Experts of a small language model.
Size: 12 layers, vocabulary 16384.
Experts: 128 experts in each of 12 layers, 64 tanh GELU neurons an expert, a softmax router, a shared expert of 128 neurons.
Training: a variant of SOAP for the experts, 264M tokens, 4026 steps.
Below are experts of layer 4 (counted from 0) of a mixture-of-experts language model. Rows are named router (the router's row for the expert) and show model dimensions 96-143. Each number is 128 + 24 x the weight over its row's rms, rounded and kept within 0 to 255. Numbers have three digits each.
After each expert's rows: a language model's description of what the expert responds to. This comes from a sample of Wikipedia text that the model never trained on.

# expert 29
router:145097123124107087086106134103111098132111144118114116132142126144150129062149143139125117069136117169130141146131133111121110127126124109141140
Description: Passive past participles. Past participles after was or were, mainly made, built, received, created, established, appointed, plus some verbs and adjectives after nouns.

# expert 12
router:103128114138131107136130146126124130156107134102151109145128142114128126088129139150127129100159128099111112089106143153127114102129108131105176
Description: Sports results headers. Competition and event words in tables and headings, such as Date, season, medal, final, Championship, often right after a pipe.

# expert 39
router:118109106116090133072098148124142133125120094105119136098144141129164141152108136127147123096110122124161142143141128087129147104126112109157192
Description: Parentheses in data. Opening parentheses in tables and infoboxes, especially unit conversions (mm (inches)), plus census words like living, density, and heading endings.

# expert 43
router:123106094133125224107088151154159090145131117139120088154140114140117141136162097132139153094135105156171118133137129133130125117128109122137170
Description: Fragments in lists, taxonomy. Word-piece fragments starting names and terms in lists, taxonomy and infoboxes, such as A-st-artea, Pan-ch-u, Binomial name, Bro-d.

# expert 55
router:116123158136091144125095119175137109141132124117120133139138138105189135136119143100142165080140125097128104129141128184121112108129134119146105
Description: Month names. Month names in dates, usually after on, in or a day number, as in on April 12, 15 April, May 22.

# expert 19
router:055108151125097180134118138126130130134136139111119133096118129159174158134134134170137116133150140172139092154131119138137090120125128109094133
Description: Determiners and possessives. The and possessive determiners (his, their, its, her) opening noun phrases, often at sentence start or after of/in, as in The ship, their contract.

# expert 48
router:124119138155143167143115122115093133115122112127141121094113132107163168195117121136106159078113099170133118140117108186139137142127132118129144
Description: Column labels and coordinates. Table header labels like Source, Label, Arena, plus °N/°S in coordinates and country names in lists.

# expert 62
router:129108126113107113086059121166176131129124112113117142135140112135056144085133100176142134079110125134097124163138115146119111125128117127094152
Description: Section heading nouns. Infobox section headers and data nouns near coordinates or tables: History, Personal details, Climate data, JPL, plus decimal points.

# expert 44
router:143088136142100183102104145087147141109135125109127129103136136090088154143118107099134122185126136126136124156135124120122137142128109112162152
Description: Commas in lists. Commas, mostly in tables and lists, separating place names, dates, authors and years: New Orleans, Louisiana; Baba, 1991; October 10, 2002.

# expert 14
router:110120123107091139145130172102116128145133129126131135112131125121069158160139160149130145169140128091123121141120131073129057125122122137123178
Description: Infobox field pieces. Spaces and word pieces inside infobox and table field labels and cells, often before years: Colours, Family, Engravers, a space before 2023.

# expert 60
router:093121144124138145122129135144179133142111115128120135160132136170096096116156132159174131139121148143179181123144130167133193138134115061046089
Description: Section breaks and labels. Heading markers ==, paragraph breaks, and colons after infobox labels like Occupations:, Binomial name:, plus the in prose.

# expert 27
router:140104119125148171139154115116192092113134134149124131151137112168110124139121159143130108130156123156126115114132128184149082142127125121150111
Description: Institution name words. Capitalized words inside proper names of states, institutions and events, such as State in Mississippi State, World Series, National, Kingdom.

# expert 20
router:127140143147169154088095143131137104142140137133153109116126123209161106138154131109126133135134124181131139198118140129140116108138119117141132
Description: Preposition on. Mostly the preposition on, plus for, about and along, after verbs or nouns like based, depending, essays: based on, Essays on.

# expert 45
router:129155113140138143084128120165153131128125134099117117132128126148135141099139105153118155151166127100127143117130157147137119101132118127058160
Description: Sentence-start words, table headers. Capitalized words starting sentences or table cells, like Pos in squad and league tables, His, Its, The, and possessives like his.

# expert 58
router:102152126107151155131143135180194137142145118125113109123155128165156120121156134122149190139087116132143153127123128105123162118136111145138147
Description: Coordinate seconds and prefixes. Seconds digits in geographic coordinates before ″N, plus word-initial prefixes like un, dis, per, Mac, Mon in infobox and list lines.

# expert 9
router:128110099122123102116119148120182132147128138106137127175152120168098182207126117142145143116142103158144122150141139118116057143135120118134137
Description: Hyphens in numbers. Hyphens inside ISBNs, dates and scores (3-89411, 0-0), plus nouns like name, word, loan and mid-word pieces in rare words.

# expert 38
router:125126110128079097143132121081186156138105107138104114149121135084147124076133157125152118147145118126145112093137119139122114134137113127101133
Description: Color and name words. Color words and names in sports, demographic and table contexts, such as White Sox, blue and black, Green, Height, Ricky.

# expert 4
router:130123171114113188145144146125087115123128106134126156117134133157083106176130088144106219156140121110190139128136099091137062119137120115107118
Description: Relative pronouns, subject pronouns. Subject words like who, which, whose, he, she, they, mostly after a comma or date and before verbs such as was or had.

# expert 5
router:123086127129106155139131146127091126124123128129112074181124110143193128134107188181129117135139122128082139127126103121114071148132127125130070
Description: Foreign name endings. Middle and final pieces of non-English surnames and place names, such as -owski, -sson, -ía, -and, Ludog-or-ets.

# expert 53
router:109119121135144148130111152120096112132114132131134128169125124165134126189171153138127136172145138136166123149121118136128134128128115081174150
Description: English surname endings. Middle and final pieces of English-style surnames and place names, such as -son, -ford, -dale, McR-ey-nolds, McBr-ide.

# expert 32
router:122152138128045111165118114194179133150131103107129103155136139154158134090117113127122124151149139099103151139131131147117127096133123125084171
Description: Articles and unit pieces. The article a or an before a noun, plus unit and math fragments such as vol, ly, average and subscripts in formulas.

# expert 34
router:134100103122123131080083095112093130153144139093127143178152108135111134125146094119091109102134145133150139097149126150124114153146106129156120
Description: Ordinal suffixes. Ordinal endings th, rd, nd, st after digits (13th century, 7th place) and ordinal words like First, third, second.

# expert 59
router:104130143139086099152051153187160106138130127155113124156123131052148141194098131116156140063120112159136115136127160110129168099140135119151135
Description: Common noun and prefix starts. Common nouns and first pieces of scientific or technical words in explanatory prose, such as water, light, due, ang-iogenesis, l-ip-id.

# expert 24
router:141102077135131106115123102107128161109110101079108103135136140169183113166128130140130122160111118104199104137142115147131129134131112132160161
Description: Table and infobox values. Year and number starts like 199, 200, 201, plus labels such as draft, Team, Candidate and Billboard 200 in tables and infoboxes.

# expert 31
router:116118159131090112102113153115193126126117123130123139121135120105136163135150111130112112077095108130200146160145087105131082132140122138156128
Description: Place and life nouns. Nouns for places, dwellings and life events in geographic or biographical text, plus born and located: home, city, village, building, life, household.

# expert 3
router:124086130119148136157122131142168130126128143138123085100134121110125118121150088103118097064130115175128152113151124125131156137133111119138138
Description: Opening quotes, transliteration. Opening quotation marks before titles or nicknames (Chas, Tiger Beans), plus word pieces in transliterated or foreign words like ach, ā, ō.

# expert 10
router:133117146127134151165082119144134108130117135147103174106111106117164124114151127153139107200125149157147155104132174150142120111114139126115084
Description: Adverbs and abstract nouns. Adverb suffixes and manner words like strongly, rapidly, simply, well, plus abstract nouns such as influence, decline, relationship, in narrative prose.

# expert 61
router:120094134125125135146014114102095112151122137114113119139133110165134115128135147125141160140110150184148162118142082113136165134145126112130169
Description: L and s pieces. Word-piece l/L and s fragments inside names and titles, such as VG-lista, L'infinito, Hel-strip, Food-s, plus name starts like West, Green.

# expert 40
router:137132120127140127115122146144143115156118125118136141133132120135142174165109118137134207117130140203144147143139135139130140105126135136102133
Description: Table pipes and United. Pipe separators inside wiki table headers and rows, and country words, chiefly United before States or Kingdom, also Spanish, Norway.

# expert 21
router:133124095118088129081131112144206109116113085109125125149140115176140160105131107136165152120171149196098130137115133156137137133129142139109107
Description: Nationality adjective endings. Nationality and adjective words or endings like American, British, Lithuanian, -ic, -ical, -ian, often before nouns such as footballer or politician.

# expert 26
router:120150171131122112096138129140086123121133128122137085127136109167117110127177138152126138089105122162206115117129081107147069133129108138093080
Description: Opening parentheses. Opening parentheses and brackets after a name or term, starting abbreviations, dates, glosses or captions: (E3), (2007), (pictured.

# expert 54
router:116106139123083135127105156106074127151141123104138180113096108112118099127151115128135112149122094133156118090123109136126150129121103157118139
Description: Infobox field colons. Colons and separators after infobox or list field names, such as MP:, Points:, Clade:, and bullets.